Below are experts of layer 4 (counted from 0) of a mixture-of-experts language model. Rows are named router (the router's row for the expert), up (a neuron's input weights, with its number) and show model dimensions 0-255. Each number is 500 + 25 x the weight over its row's rms, rounded and kept within 0 to 999. Numbers have three digits each.
After each expert's rows: "gets" lists some tokens that make up at least twice as much of what it gets as of all text. This comes from a sample of Wikipedia text that the model never trained on. Tokens count by the router's weight.

# expert 58
router:488480483493496497500526497512516517530466477495523480514499496462514508515473485448484527472509510549441495552475502507521433484488516517512485471505494493481501440470485465513519498483457469497524527543437525499494528472503508481510525497497488532488512487519540482468524508541524563532489531475512478514516515550476485507486496532540513498535517493522507560509529522527445502512507480504511490471527472497474558476552467555529563484512511502474506481509513519477456487465485483536399467476495508504500525491467495507480458533515533466497505520479528509506516536497541476488447519519518491502501502501510476473510531490479507497520458489488533474506512520485492489514481486512491504491482490519509481510509537487528486505508483472487460524505500493507504524488469466
up1:450448476464503474497503518519508512462487479519544474532522504502507494487526465475483511510529530519501482497541468482524482453505499492485518504451486493495528481511544488459509518492473470525465471512502485520528522488565454508479512517522498519496523483506499509527471476510534534481459496522503481483504502529514482506474484512520470516552514506508456497512539497502526526524476464564516509485507494495473501536564517519527499475508493539530496495457512476489496494482481458490472477495470503525514490483515514474476482504549553487481532522576516523485468477488527495473483536503507489495486490508482522498550518457523502488475462496505472496533516514486500504444488518499532520469501492480550459556491469514510476476490470451491531500546472487517487532468498562
up2:494489452530505466528491483494495455507514504485470511518488481468495492511491492488497474488440470482490465505509553491461501490504482503479467521517519512549458495517511503503520480492558545519537498510467452461483480522519523511472510482481521522481521493488472472456541477484517499490502495540473475500501531496518493518482506511529465554476511492535488504485517503455488477481545495535528488487456508494502493521522522513506489547506502480522456542550498497519449505510512490509535520565485510504494525516528465482502426492501504482522545482459496531506503483480468493473547512540509528503490539509515522437513526539491509504541498503530515458520516523513506491472541544542498500492520478493493506455475506467470518499518499497552468504492435519537469511491478508
gets: "\n", ":", ";", ")", ".", "°"

# expert 37
router:480454470503492527495516460530543487479501477496499500485493503484546526483496466485502537480484508472462547482520461486491503490507536470547517481482519485538507539498488506546517553529511506500465493488480514537559524519518532467544491499499535465500530505490528483483507507473493523495457513513535477468506525550479501462514557535517504493520473532479559445523488471501491519517506459504489493487499454503479534530466512463508524482534537485492498509496471495534535513545503471486499477491537499500530528519477475549531507463477485472432519466539522487496485526506510481460500477518473463493484512506467487497517524529448513510446462507499505540507493529527495523482482499513495519524532478498492486468491531486473509498514452505495507502513508539519496497444516516
up0:492451540534524492439459502534522447485532514488488528513505504551485485489476466524490511519489472483492496499507480481467501477488513494481520504511486523534476521504505536504503489504532501537490473518532500511501467531513519460478484457465554510508547470480504514530478533519463492494455503535519511510477482491451502531474518459476472520491466517539530438508476524475501557491447516524535528477469477528504487511517470495505499493493480493508527533494514523503467494518494517491478523484498508493488468525488509470506513424504522499486525509496520534535522491505486508489507473489516527469519578484479465492481507517499482475474490497471481543498481496495485444504516478519532540495495527473469502517449473507478474544440526474535519463532514532531501492481478472
up1:515511519483527504548496495483483494490469473457507509507477482516548483481534510460510478474526444459495472482465462517512520520496493481546501471534493474485507499492561497506487506488523494501530507474491537537499498523524494517496484546506495529520471519503480511484485480520486515504471503467466516517508478528509474502509475542487483497479505501509482522509527481514508557474501513555543477432491526534538496540482486501562483485520498503476514487493506487484474514506464481455477492500478521541555517528549541525517512537526514522517444529530510489473480490466528496500474495482468537522514486495515474519486498494530464539523507464529502472475518481456508517557450524522500474488495452486536484483494436523518473495469475461549488496461503478469498497526516490
gets: " had", " has", " to", " not", " have", "ly"

# expert 64
router:471487509500486481483527496511525488537473502489548501506474482499471495483530467491498475491533516480491506421491513504515548518507450449457532476526518501533469515466494476497510488476532505485443479464493458518528529481501504467437508525563507465482490496529538507472515481470492473491514515495539484506490525486521458530465521462470525465469506564551500508523508511501543459480512487533501476510495519495477492517498527503469523532492476470528510469481516519553518504516480515490518487467516500457462452497505493459528501506510488471500545556528490516459484494513510541486483474485495486520485493488526473516500516474519512530506534526513523539450489532499498534480520516447533510524486472495519533506477519514511484477486471499470484481467515463510462505476494497
up0:547493473506492512517485509510572488504477497550500528533447464480526491494494509553496497464486495510461551495493537505508502523501531495492480478561495517475474494542514542494542496513503487563479526527491475470458517500519504513498483521484491482484482498485504512510508522466504480516488515523528478502556484552497472431475467466466489510492518519504487476501561513501464473519494461503524515523476500521488503507510502515486453498549488468503469495479494465514489524492531532496531494418537537524464472490502485476501495531506484509518432480534474504495538523499492510508501497487508499520480511478556513489490479512459480474497478474503469510502500473489511494491492525480449456494519488535510478485457453465491545497460492494521479510522501456533502495478531522
up1:501520510479489520459494493523505481506439508523448483516508507440494499516498527513456457473498453460509538508485485530465513524532515546462473487503558460505526460558484513500491484505532480530504544563478451468519483497479512500505496505494514505522510505451517496489492509511546501458528506472523487515542466467496499514494483467523503520488517511504529486499458482504487487443511523503493505510495456547439473506490449498499477519504469537547491520496503500466529535498528467520493494452489487526498490472497458475515472499570478474507495465507510516512519530541478506517525505531517498524505506483506513476475440541466474492472535535522512499500497473513494498504493513534484527463472503532502485468495495482528504501495521502530500507549496523512540488525507464
gets: "s", ")", "es", "}", "ers", "ies"

# expert 84
router:472506526517513534488459501497542505441542478490494515478430488507472499488543516504496503477459522509461528472498481544496479511508523507474498555468545507511508524480461541455479511516509529543492532548488522515460520536506489507496508520484551498499493462459507504500490475520477489473529492450550519473485495473489493507468521470489502525554504504512489476480510528451522469537479505516532507558487492501481484511547518519509469540497515487535504502497491499497526558504470549466479515464504515492505454486508525488464490516501472531498505450550523520513535508513456511515494494526516494483521488494485491496500510524465519536496487486537507473534513488526520472485530486440504515493509496519511485489499446463521526470492522508442456499473501477473506477500517478
up0:469499531487485503486483496498521465498527523518478487488492492519534502497486471519479486493502525517465489514552475526510499511463454481484490486483528552471477484461514487512482469519552540499454502469496488516499459498532507491512505485476532491518491541492528548498506471545488538454505457500535536488470504504501535519535487492493479558529455563505475505526477515486538548507487490524539556497484543525518494500503519488518504474423497492497458499470498450492490501488491530453485484493514458519506482518539498506494467534467498468487514536564483510472502523494465501464512540502526466516498558488509503483513534462508476472486491490495498513500495519503519507479543522496529512503480458521503480471445448512470534516514489538507502501476515498469492532499536508
up1:475501509459478540463492499485493491453492515507553529482486481518483495481484525499490529526532463521540463540485499560521478499513508516501521488501532496457498507515522502477543426508498457487483483487498548489495500525514470454487509474556527507473467480533513513477502540520434508504518509499510547541502508496493513540491459504543509532519538460509516516502528495441544477498508520485508475479496507468494487502509474502530527489476480518577469560492530511489503476478492522481485486459487548501472477496503492512469530499489494522528479519488486495504495515509488497517482468507521513493529521460484492486485559498508512454503512480503520481532462516488475502511519500487470527490503533554514514551506491511498499409512488476506492535495465503464481496515518513
gets: "'", " his", "’", " the", " its", " their"

# expert 43
router:528487476540506498507488514502500498487561526520516488474486483504548565485508474497492546527509476476521505483510497507480486513507536511490520458508544501514495486482474527508547498508561546523524453492524503484524491512497494517493512455558518499489511545504547482509483467492488477505440501506490529491485544510499515478492545488486493477501469534501484489528497507509487490519504485491497508473477526510448483490475525517526502495535476483543469495529536548583466503514488522466432486480507501482486461544523459553530488456484512494485488460544490468480497481485495551452509526501494516524480526492504486479534515477448506516515483495490495508491487532502523496454531503510489501527488488505495494506439495472474494477445486500554505505544512497534505482477519508
up0:446476501532499515529470475525507485524509495506483522457527504554477526491490480527478474494501479530477490471472498502508545521503482477484516494543455534476493497496510515525478512494522531454501519544523484482511507505501501489510475484524495457457479509496500513464461515503460526486467461488513520505521490499480492516518511460522532482507519512508558513514520503555534468524514535493451501480517489490518466495495498474433504508537462499500496447503461522510495453506488496522550498489513513491504505510521503495506510462496474516486516522502498507434505481513513491525521504512491510500499504509544535533464426512568469473596487480504489520489494518494477538485493502526538486522484496475488512537535567515462515534466464489502513503503525488530494460499542498
up1:481460488543508499481516503510512483515484508489506473494519547521486475471436481496494553480495467461522481482519531498503478523507503540521486495491476473459502518515474503472465536507496489447499506536474526471470492503512504492471500525484537472517454489503490503475480526548529488521476507515494498532503514538515505503510505400480487478495498522490523538502492476493483522533510540520485489472511503491505517473489495490521507521494518522502439524484498502527468486503517498514509473474516487502454468469469539511522504518502498483490501489466525533448550485490505493521526530495513535469499521524500509443444458517487493515506478487484427522515508524500472509460489548533527475485446481464467537504529520467483527492519483531559523483533503528534458486519543513
gets: " was", " is", " were", " are", " he", " been"

# expert 6
router:481523532503497488489500441496488504537535496478483495505548471486528479526501471558544501521512516495519468516535499478467462468479504510509521514463523465518485503480482522479484441530512527559482509527529478526487545496544532500516537515459555506498483479567453500504497493528477473518461481516513543486476495487482519498483550510476481512489542575469448502498483462493488470527512498494540496538504543523471508472512529488500496510493508486508486535463470520519567485468513505477449506515488482509529475463533532538513481467509516504515473500506490509500448525492507528469479479517497479518497470484507528482473470494532470515490464540485487499543526522512489491492477490493519484507498477466510493506509459470482497484480453528476505500531501491476509488490524471
up0:486513488504511480515540518483477513509485477452483507456456518490501424491464500493503538508488505528510500477507513530479529511464473541508501494519508501487494475503524494498521523472505465524482446459484502526531511489507506478498505468516510479520497543511502487491529514489455533478531497525507553508517498483503485516497523511468470520522541486493504520522498492516520529506495493492508529458541494504494550529498514540489526500443472470537450477503545533512459432480481463525491542519482513481512529480511497516487525546463463508554468532533531514546484458471519442455513451529520531518498515501506489533523504466490517494487491504510502491484488485488532540527494540458502524516546506471528450512499521533529492474491492472479475528511505529487467549508474492
up1:465555482497519472480527483492472527527496529493497560538504494529547496501534520475521479487498461509537494494506466487537514514510496525481453518519480503530492529466492492491536475469547494508470523497517473502515502469471485460466479488483481478512528503511554483489519478459505468489495488456467500498530479473528443501438533512526509514491473506502506527481522462525516485473561497480523524490512465503517499485486529506506526494514518478532496511479439490505534499465507483454498569446478518548500494462449520526475517540521470478502481529490532493522476496507504485490519493487533492539490454476490510496458509452513557481500492507526518481477531497491480528518504521481519478483505477495500499484476521535487529467489484477507458526501469544487519489450529490
gets: " the", " a", " The", " his", " an", " two"

# expert 29
router:520494509486469531500575520544516524476499500468488490535481549486507470500483482516521490511491489464501515514473497457525554538510470513544483522467474528519466518526491502497477471516534495535487470449552481431522489487508499487523495527450507482480552494479458521507530477510474486477501499519504467535483501472484488510522486492494527496489496521454503520525447454556520450448482495513490517490510464475468516498518479494484515495504491462514470498477506509547511490510499495514532560474499479483495548518493458524558448494496505472494520497543460508457488468499472535523460496511527474482475533471538501477521482474501527499494476478484504460496482495519542483499509493504508498541515480512510475484549520509528524460496468518474520491504514516511505480518500476
up0:444476486499502467522457489527474529540490542528485493466519490542509544494459490511479521503516469502525496518483518470444500522479509462540481509492527524474469505504529506485519540517496497470501498506526485488484458503496506482507509497505556498527509536522536496511507556494466521479452444532469506477516475516499515480497516470510504471477502507513501502494531512507496459513486495514513498523485499506521445516456483491509505482521506479543485501554511512499486447502460487502531509517488488512498518511500485480506481505506501464459449468480458444448532507452557510532545480505467517523497486487583537507542522501508471484501528523502486458461540493460492545496474484524487526527476510480507509543469496505467486468493524508530527532490487516518522485498542500
up1:495495468490483503510539485491480522500490507505502516517514503481510474472466485511560541511514497524539478508531509586523505493476484508465532486499467574494500485467519515496508519499457501495453508485471456489498481519490466485527534500485527526510544525520522484505507494492506553527511530439475508498469494518511514528487457512518483474494506492492507544513509552504512508486483543553461488465519497490532541482499472503499511473477509483548514473480454487461462481498537509504484471489498492541489510463516466504502476500508490510516500514480465558460533508503541507506498450548506510464480460491503496488475510501480481511524525489498481475517447427542460515516516461545529482448508493508463514539524502496527523536515519490501513468498500496522496528525471501
gets: "\n\n", "The", "s", " =", "=", "\n"

# expert 1
router:501517512489512480487525494495491505530456526516509514490526520510504457499489509489540567492451512529487515531466523527506456453520522505535473519489424500461493494528475491487509507477452523532527475490446520508531509466485519484478496450470501480508497509516464533525544492545526509486528527458503522506507483496518510446521453523510514539513514492494532477510470474518430500505503476543525474514515468484487518488499486522475573513519515514513467539486521501448527473492551480533506532490483494550488494483510512517473504482484508494510499458503482518517476501502534533491453506474499488449482499475519503500482455502463467491476473530503490506505475516512503528527556453527507481478500536526541505497473513490482520514527440506494484508508532493490526497491513504
up0:543514505536472455473484460457502497501486523494493489478522541534477493492521482488503546509495501477485516529543515521520479448479493500442508501521523559501516485492535550487527544502527467472488514494507519480523503488480476519514463470485490507481498524512499530532497471501489530515500502502504541440460495495523505528532463543492479508513488486480500449449519509500519518516478510472474514504469506557514497521436448540519506487504479490514503532454493491469526508524515534479447509503503525518499475536532517468491525501486479454495490542463521485475470483448450527489494500489509502527483511497480535520478526450504490509464489471534475521461561485496503494532479514514514471499531538536483475521485500527483513505491502473503481511450478481500475521515498550
up1:497516486494539493522491493479516507522503479514561487497520529561471495488518475499478467503543493497497500510476494482526505476460501462493501517474511520454519487552542474515491483506546463477490494525464503449464451461508489491466519491483530504538523516497535534517490541493485493526502480502515511526466457503496509491504477497495532541478507479462522495500511485481520498478499511464474467497478514494487492519489449490515486532494531514534514471484529472566455522501448481465477486454470481519469494508477503521503501474458495491508469489436528543477454535473527486522504508503515507535487555541470503546513481489497498498460529520489498493487497505477513485478503500528514537527509536511519521505388501470554530515514525497506516518481519505514506485505527496
gets: " term", " short", " ±", " coll", " acc", " comm"

# expert 101
router:489535496506492501524499494509474523517427482515452488530519519474527466485509492505476533490489512517474487550478512510527493480472478472517463487505481504510511439523471481547513510510508493479555471514500469481498504513501481475519522471492523482517487533500503497471531466548527486485520480516502534497486459554522580486496503542492511492525517485458494524521478502497472493487474555567491509522512481516476496489522422513538507502506488471528492487485537529449494502499491502519444533475539508495472526499492482538486489525481481501510474475519485518479566513462518486507483513536501502527509486504516520455529480543493482483516483500513503500493439508498514509540493478520544503495496463521504487496494504521523484513571515500497437484476485470537493532500460503
up0:550474452490510499505484532454473510454476514512471486496487489518499557522458479484519568502469531518492538465528488464528466489505482478495498457444522528485488473451476482504539521504541516523498514464474473499489506523484538456514479512517485472486480512479537563499497519545525468552520491570523510513500486502484486499500530502515500460498507477533489530537504476460510513488462489528492517521484485511481510508534520546491502529501525502498513511538474473535495474510531506537456510501515497487515526497497463496498517462445532495522506536499458456493474505487496490500523513497560495520496490517539505523514470494495508539445527543491521526505485493538521496527486509519477509487501480503475532508494473445494551497510512494502497509492437504496484473470493508
up1:484485548487460518461483525521565505488495498509526524535519460507500502482453487524501520497488478491492513540496521513534495454474485504483482544509512529522465522478495486487512483500493510523489489530487449507489528499495494502514497499534443489516478505500503501538501509495490524522511459476545514497465506532525510534493479511483524476527520476485479510526431575483507456536443511520489531508497490560487508498535493511478507521524533464523485452493521489460518534513513491511510509511520500498483505521534461492494512484523494533510487471524491489452504565489499496509474485450541484497430494507480521479500534481500502515476527517483514492535464468507517430559496530488474505503496501527503481533512515508527516566470507457492531491467476471507541522476498502
gets: "\n\n", " =", "\n", " Years", " career", " Website"

# expert 8
router:486476493489506487456536515506517460467517478485502516498429457487479475544511497509523501528509500465497509483474475499495505495504454512464532532485536501513506484502510501464462477501485509496485491492488537506498521518504495498561481504500510546484475493493481510502430524443483497496496474481508469471527502462468483486528481448503523488529553528483560546476470532506545546545496479488487495544529527474489452486461490489518521488477486524467494491470512502528532487491500485549506514451513503530499483531492526507535474466515520502504551489476481485525500543516518527486475521500505447515497523517522494521545558516499517496520485488468520516528491505521524501521572499433472521527491469474514511516517460501546477494510474514488526484506509482539496523492509497
up0:497556489528504520443507460490488490529504527422473516491516489563478506535515498492496496488478481506496513537499516503491533482496474511495479495458486508517449489535530481478483487544525526519472500484506466523551437549513476484503536492477515509529486512533487486488460517501491502456481476513490521497529515516535529503489496543490503553495490441498483481509504514480518530515488467533483517468499519493501517524536533498515539479509482468509485507483502523482504473514462490498485518528474485524452493532477504498532502502508464481506519577475484510470492497490487506534489488484472492463471509500519477498485519534467480475492496481480474479519535463458527453530557535489553501492471521502543475462524495517481519485558483519498451472497550512523495518482492491
up1:499503490456510485460488515557526517483501500514497475488532495491489545500457544548484479511497461495504495511481466492520499435533535479518517493496517506490513500504542532502479475497517483503486474498482485483519546487492506498507503508515492535480492472515491552516446531486517519517469481499547500494498446512501476480486477508497506474491545471532449478513450527459500511512498440486519508510499504489508533488537499479503468512497504518451529539493531517485468478489521483486503505499465513501458480501510542477534452479555523483496497495502483500480493501496479484497461572529508492482450521540514471471528538540534494493476570470497483471493491546481518468508488547524504491468464488484491479459493529497505473488550535496513555502498496508546544510518495531
gets: "on", "y", "ing", "ation", "ion", "ge"

# expert 123
router:473435489525483511522545485488487455521532511494450486560487520475481507489493499519516482466544518465538476522471486484501516538537524521495533503510470528486502563523516480505474514503524489517528499443506476520504460529487519496496469522524518490498494511521499518520525525459487496520529522479470515485484450518503459524505515487457483493484504515522547478483483535496515496455516522497470506482510487543503477528483506490520504522491565477487504510484505508521502512463493527523513464514491506506503504468509532484559475479485425490496493479459507470493472523490444493474480539475498541501545527461549474516479478479445537511488506530534507469515520523539525497512505514485551514512506483507505525499521487528529505510490498457536479507431522479511504527519492471
up0:533483488486477501490518515500442484474472522479455458428519533528517508474480498505530480509525464509505492524523516483476537497484505473530483514531500529481496507534504476521487534510492471548523490527519486486511501518443538504507464494500491485522483536504498492507541525469528507475512511511519484518503505502505522502525507483480504519511491477535499456537538485511500471532460493518490546539488483539512512480436491494508497482554506529527516508529463457504466487487456501498535489498515485479494482454468471473540484509455477551489477554475523529494472513467474494502533535472482500457467500455482523442467491527484483531490530517530480480470451496540465506509508473476478500490521492513514502457497531456523544493469512515482505513497510507533533494533540534
up1:507502483464493450487459512520492487467498523523515480493471509521522471504482528513490461501468478544502468478503505490479439503481507539528503485515509524495510527497484505503509514479552459465466519499495517494504482438533478511509477505509496511497530507504526511569522456542460488491523527522492509464563491504496509502531493502527456505523487497549485524453450508519502540507498525492539480490482529485511494504525536529463480541479508462554472503523515508487483527529485512539505504512472474542519499502492484484476548462520505420509510493509488560513498523523503514528512474485499501515535520522461517485446491541511488449479522509509522501465511517473487469506502514525504511503499495456528526485448461488508466472509444545486487546508509504501481482489492472
gets: "e", "a", "y", "s", "er", "n"

# expert 126
router:524453507452519497492551491505520472499479536498537500522504463464461496515500496517459482478552530534480487505517499482516490526525516487533494544535521526533448521546438513480552557487503484502487521520475469517474494486510531487497499510499500506518486459500508491547458533523492500464480535504508482494569468507428547464501518531483516502481508514484484471450510523519500545522528494480485463477525525500439501517475496484527452488505513477512528537453556524493536512506491509486484491487505524537513479529497525461503475477518523467473521474511484471562460501517507514500458508498527472505534468473506481506510483472441470497478504507508493513533514509511545494507518506512495503492516456465511516515514477487485493497504507476499512513506512459505468494504483500
up0:524502473447497516480498439518501511525504489461495548510502499515487531486504468473542516515512480525473520493550484486537518530480475473449468500512497528513481441494501508473459485512456490486513511510459466474441503518516495466574529498532456481507486534520544485487481511507511500502479495476518493541493537514511521477524475493501530491492540459488484557537537519478479512548499509479483509476503542531482494460522519517528487487509518524506504487511479482477476457545472481535504442466531502486471541493499503481506488531508497476480529518505490490508515511508447483533492502491511472518467544511494508465479537479480517529524428479513485533478487528506493548522496486493505471527460498519512523513517519513466515502471487476556489539503495506474511509499517534
up1:462487512529511477528508499468475485521492498528490508502510510495478520484511512508477494504513463526468505508526576496561493529506444501501499490492506526509517494502483530528548502508514472492512468554531466525473461490513476519497490522513466486505504501512509514505509511490492507539510559488496470524444478548494452464528472486467490476474498451517533516514490471481454565529503543530517465497506485518525532505483468486580497537488513525512494526545473511515477490470471484494458492479502525465505548483462504463486470529489489519447503515496495516460510486463507518513487548506503470458501523485514512465491478524531474497485488455535488497489488484497511464531457508531521534474459484542497532483527506468464494525486527485517466510489508487529485488484489536
gets: "d", "ed", "ly", "ated", "ted", "able"

# expert 54
router:482515503508501511517507472505499474505567477480530491461504480541479547527508506503494519490500542461530502494492465483531491543521511537475480519491450448518505442514520509471516512516503542483497522541489452498508497479506491534508502493458492489483456524460502463498515502553528498489517512471513523528477534481532487508495499498458482489494516522479491510482502526461472542497493501517463477532522489524503479512468499460505540493509506531470505480454497489500535519463473475495529467530536524485465492503496524532569497499533528498481518508549468441493514492501512497481484504532499498484471488487479496477496489502462457497530512490502494507546520524521543542534458502465531511509492487521526516506541557456528495477529449560526509468474452481519475499514495515
up1:505477520511532484535495448483508496485519438536517505535499497469514509518539529464483529502497530495497486509486538524514551511479484510505543532510483509480523509504497519497514474534487506482496540439476453528464493452488503501467533516553469546528499566505458509533520502461497533506463488560501542488480503521525514547437482497496461485497496499509502517469484492478499489515467501507517496490512553511508502516501457466512469493477453524483540460516463508469475502509501505476531512511502510488492514520525493508481485497504461507471529472486500496466494504522455459491447470517519519509479503522500493521503484508482517474518574484495466535460492448496521502495544449503543499513476505477467533542490514508478524532500485494490507497483518489484495544494540497
up2:483508482555504496509523418479517530483517536508488498530507489523483485507538511520474515471505502485485525477490565505506468524479513487486475527476521497479499477522503483564527453537485570501516490547514515471521478502509453491487475545528508511509503484485547507524501486468528542515471508497461514481484523502494517501514484538501492498516495498471458530449513512474489476518502546491503502509513520510544532482480487449499507464509445436479521473470449475499511507507506507469487525490495538523500550520552468479492487511494499504483518518507530490479521537520446513516519489515489514501522466484477487486486467493517478452513504523493531481474485466509513463493453474543533516494499554500516471510479484506487560483492523516539473546484520487469476498492489509
gets: "s", "-", " form", "er", "ly", "eg"

# expert 117
router:494498469524467500477526475469491476540532495473505514513474514512488472495513498523533523497498509442539472494455528507508523506472474465527490489513478454524518472510534512524481530514517478509490495499456508534506435536505462504503518525505535520494556491474465509478511479507514507502516515525520550533525523461524487458438480481507511522480551488490498536479514505528498529480520533502539498481509507518549491529528493502557475499475515507476456469509542481531473496479491550495528468502485502487503487493535511505503535524518500491479473473540499488511510480522498530509458445502504480496523514484536525450521531497502479515537509503497482495532498477512503500522523504489494486532490476509527525528509471540495484493524420489587521471479499489539440506506472498
up0:491496531460460512470495470507531497460504494529543480487513525537504484504464494514509509453505460546470478515486495493511468516504471514527508532481511534521540502483530549554482486495508497487501500535490537440485512562521535496535483533494480535512497503508475493543469492488491469534534493495525473522505481514488506562475496521516518539519476516487525466473531446487491512514512495475495522529472522513478521488469484492485495524487534476516524564512501469541455501504524546475486530453515485507522495494483442511468462505498458491509562494489454505530505508444464523532475487508493490530485507471495500471506521488492549467532516463482529480444492490493499479497484477491511447478496504485478476503475504463500473492482521492527490526498518529526521490500505547
up1:501488486503532490472524458502456477499512495505496519517461539462540504499521512527451512509467493451513485501553480470496534503511513478456490534505507480478461521521449462508493477537458525490568509494507467486489448475491496510528503547524532503530504486535464520468506516517519489513532502515513467484474560514503482493518509495507452497478472485474493511505523519476504515506493534495520518467514516509468530482482529496542499526567471483500505481504473470531420497481515492507504517606498577530488450514511488501511495481494529482529522546474503498508482490490486500514470512492474489529493535508530500480478541495502504487501538490489483465515512483509489471515534554510508513516485512509492475487502495505476546501516485474492508510502468514478447483490479505
gets: "s", "/", "-", " Authority", "l", " Genus"

# expert 85
router:511515504495484505467501525484495539490493532520529537473527484501513490508530499536498497477505472476542529483504504498500503506506532542450451547471481523487540504534503517535444516491513493513546507520486455501551528527465527524489546533435495469476475499499510479494507478489497491504542511473460489494495515526515526484501546507475529486498495513493522500487477506516507412458501510509450508498496530501503550478448525474499488500491453488586498506528483519546515514532496478479449529466508478463524531498504486534454480462500484490464534485525498493525512516495529458458494511525513509503487493510476470509483485499473504502499508502523476542455532518507514497504465499502489484490497534478492491460508559489461539522518489489491521512552504484482478505512521532
up0:483486498482525485446489503542528510532509526492465488509472527530519505475478487549492492467512495471464457492544469485508484521523507461489467534517494514528505536509490495515455491498454462498523490536496514465483517490475502511469447507501474497486499510530528550573514508510515485494459519510504493478510498486455514530516523533467500475507489536529544497459512476505493479510470470494453495501514497551484478518463496510484506481547568520501512502465492499509522478467545492498505510477500513505510522469476499525500437525532544522537492515495434533517527516517458477473496524462550485473473520512507454500486486534518513479492537494457481489459503483511454505477504498499493518520501457491512486491503531481548454520517502510504499491506482448520528539519531483
up1:499466486467463473479526486525482503491485493532493518496488471520500554516499510517492489485486509492489526472525448525515479511471499469502494484486563534505508456483525482526494450526528504511501549497509453501517515463506494498471511501475509499509476489497487469462483526502537508515556519543520497478476491517471544502516489481500498514489503505507541516479518523452549513496472476521524501572486502480482475509517519527534506500505486482488512517522454515492474511515559458469514501440507444527483513443505481467505481499544508457495545537538490481501490504523478528496499468507518470504435469511496485499563500537503528487541542488478510524518499463503486485486533485536520473491471506496473550507504486485503475455542514526503505490504498460533507533453463522
gets: " a", " to", " was", " over", " on", " would"

# expert 89
router:514496474464498502526469462524488484487476461487481516496516513470517517467461495462505523516545513530537491499511521553473458523525560523473512518513499502487488468502465514519508519528515470476504515549504468516506505509493471508519554502543475523510458504534519472492528476495532476509476479477495506497469511497476536536505450439487502490475524519533513543550539514512508524481496506545494477492524490511518518488471475509492513507515502487574489456531493511480474501516471547549477467553505475459491499545493458490488514517499536525514497542522498503516487514497479480495516560472510517514505469492536493547512500498533485519514461503484504444471469522488481505519440470453457507500522497494504475468549520526498510491474464505472526489502473506529492517511482505
up1:538446507465492485516446494464470543493518471528458558546522504475471437503503473485492520520526482495490517501547496514444481516504496466529509507501537510533493524438481472486504464483528455494487487476490487484436521502503464488477495522521522500499505503524499538544505500512513452532494470540499533530462476519504539498507488520497490509494498468512532503537484493509460512528507474539523506465501498560511495522492473525497479489522546504455508493527486455516462472533506537536517504523467492519526524510493521496450464479527481497508495495466493511463486472504472512472490505464512547503495462527514551510516533496518512501489479500489482478442505454526473531502476505501502467501516473480503514532475512494483528483534507496509498503473459506521507533531502547
up2:539461483485507516507533453482518521525499483494510469525469486466484504521534451509464522507490485501468492451551491512485463482461493472512504504510515489504489490459474487505530430517523500535459478475490478466529503487481489487498513498498487508530510505490486532502483520541509530562476466547484484510495475478486547495490457529509562484480497472488527529541496470485494532535501451470535503505540499509493500498468495492476494511497513498475532460498514478549474489530545518521507501509517565511496511536488451545490525510438507462478531549498470517491477464501513509515539498503521508537484536511514532505500536488498488497522471495487487525485495459510522508494533476481484469513490468455484468501499525468485509513518498521450484549512502524549519505519455533
gets: "\n", "\n\n", "\n ", "|", " Location", "\n   "

# expert 15
router:508471486524493514496542474462512529496471541484513493522523477487524490524537500531498503517518520492516516532510509483541552499525529532485509528478535538460482471532454507553471497479516510540516506502518475516519478475470549464469522481491503488510473441429480485473513485525462486511494513505522464483480501522518474464465454528489485503505496543502505512445493482500505473475495547527464489499502500520491492511475485458476500497492486472495508541453440525511538496516535536508458476468493519475557496488512481521523471469509512488459519454488482471508524470504515423507457520511478485527540524477491442519517515520440502538474523511537489509508526524515512486483483506520496480487477496485468497505523492520471495508501481510505509508517528467523467476530494499
up0:526503500496500490480496430508503490508494477522531467524533473481507481491508510507507480511516509456462497455473461493522507490476536522480490477476516552514505489483540471514538518477495533537475468477532493513541516507539472534511503530512456533518511463513521511503504531459454478488503528494495488510533485491540499524494475552485507514533502466484469478492498532507500509514507457504508492435497505502450547528468488499509466483497496545519492505473466496514510512495488473505501512490483495488533488468500502465536513479564520541472553498497478521534471538469513502522510530495518482476507506523500470482528545491541492491452510453457496575508528490501496457469520513488491486475502516540504473476483457541531517500488464450460472510492510498492553522488481528
up1:479523542495519502500480478469511526504496478447482465502543502450513512468494486480471512492469537525483534495503452541518501474465490527492498496471523545513462454470533484493515496462483461509487485498499506504485444509510490489507521515540511528480517476458488463513490506550498521526481542485528494499455463512520495495482437541505511480520490476490503534525502539484490517514480530515511512475537504452510531506522448503505537493483475508535506510474497508467494520528468493525463484521492496508520545502522482500498490524551482495486493430472455492504482498487531518553486542532531529469525512526500498483523474476483466520517487465507556543528485468506489447534477518525549519478529481512526456539510506488509488498539519493489464491491494507502474518474478543
gets: "ing", "ed", "d", " his", " her", "ng"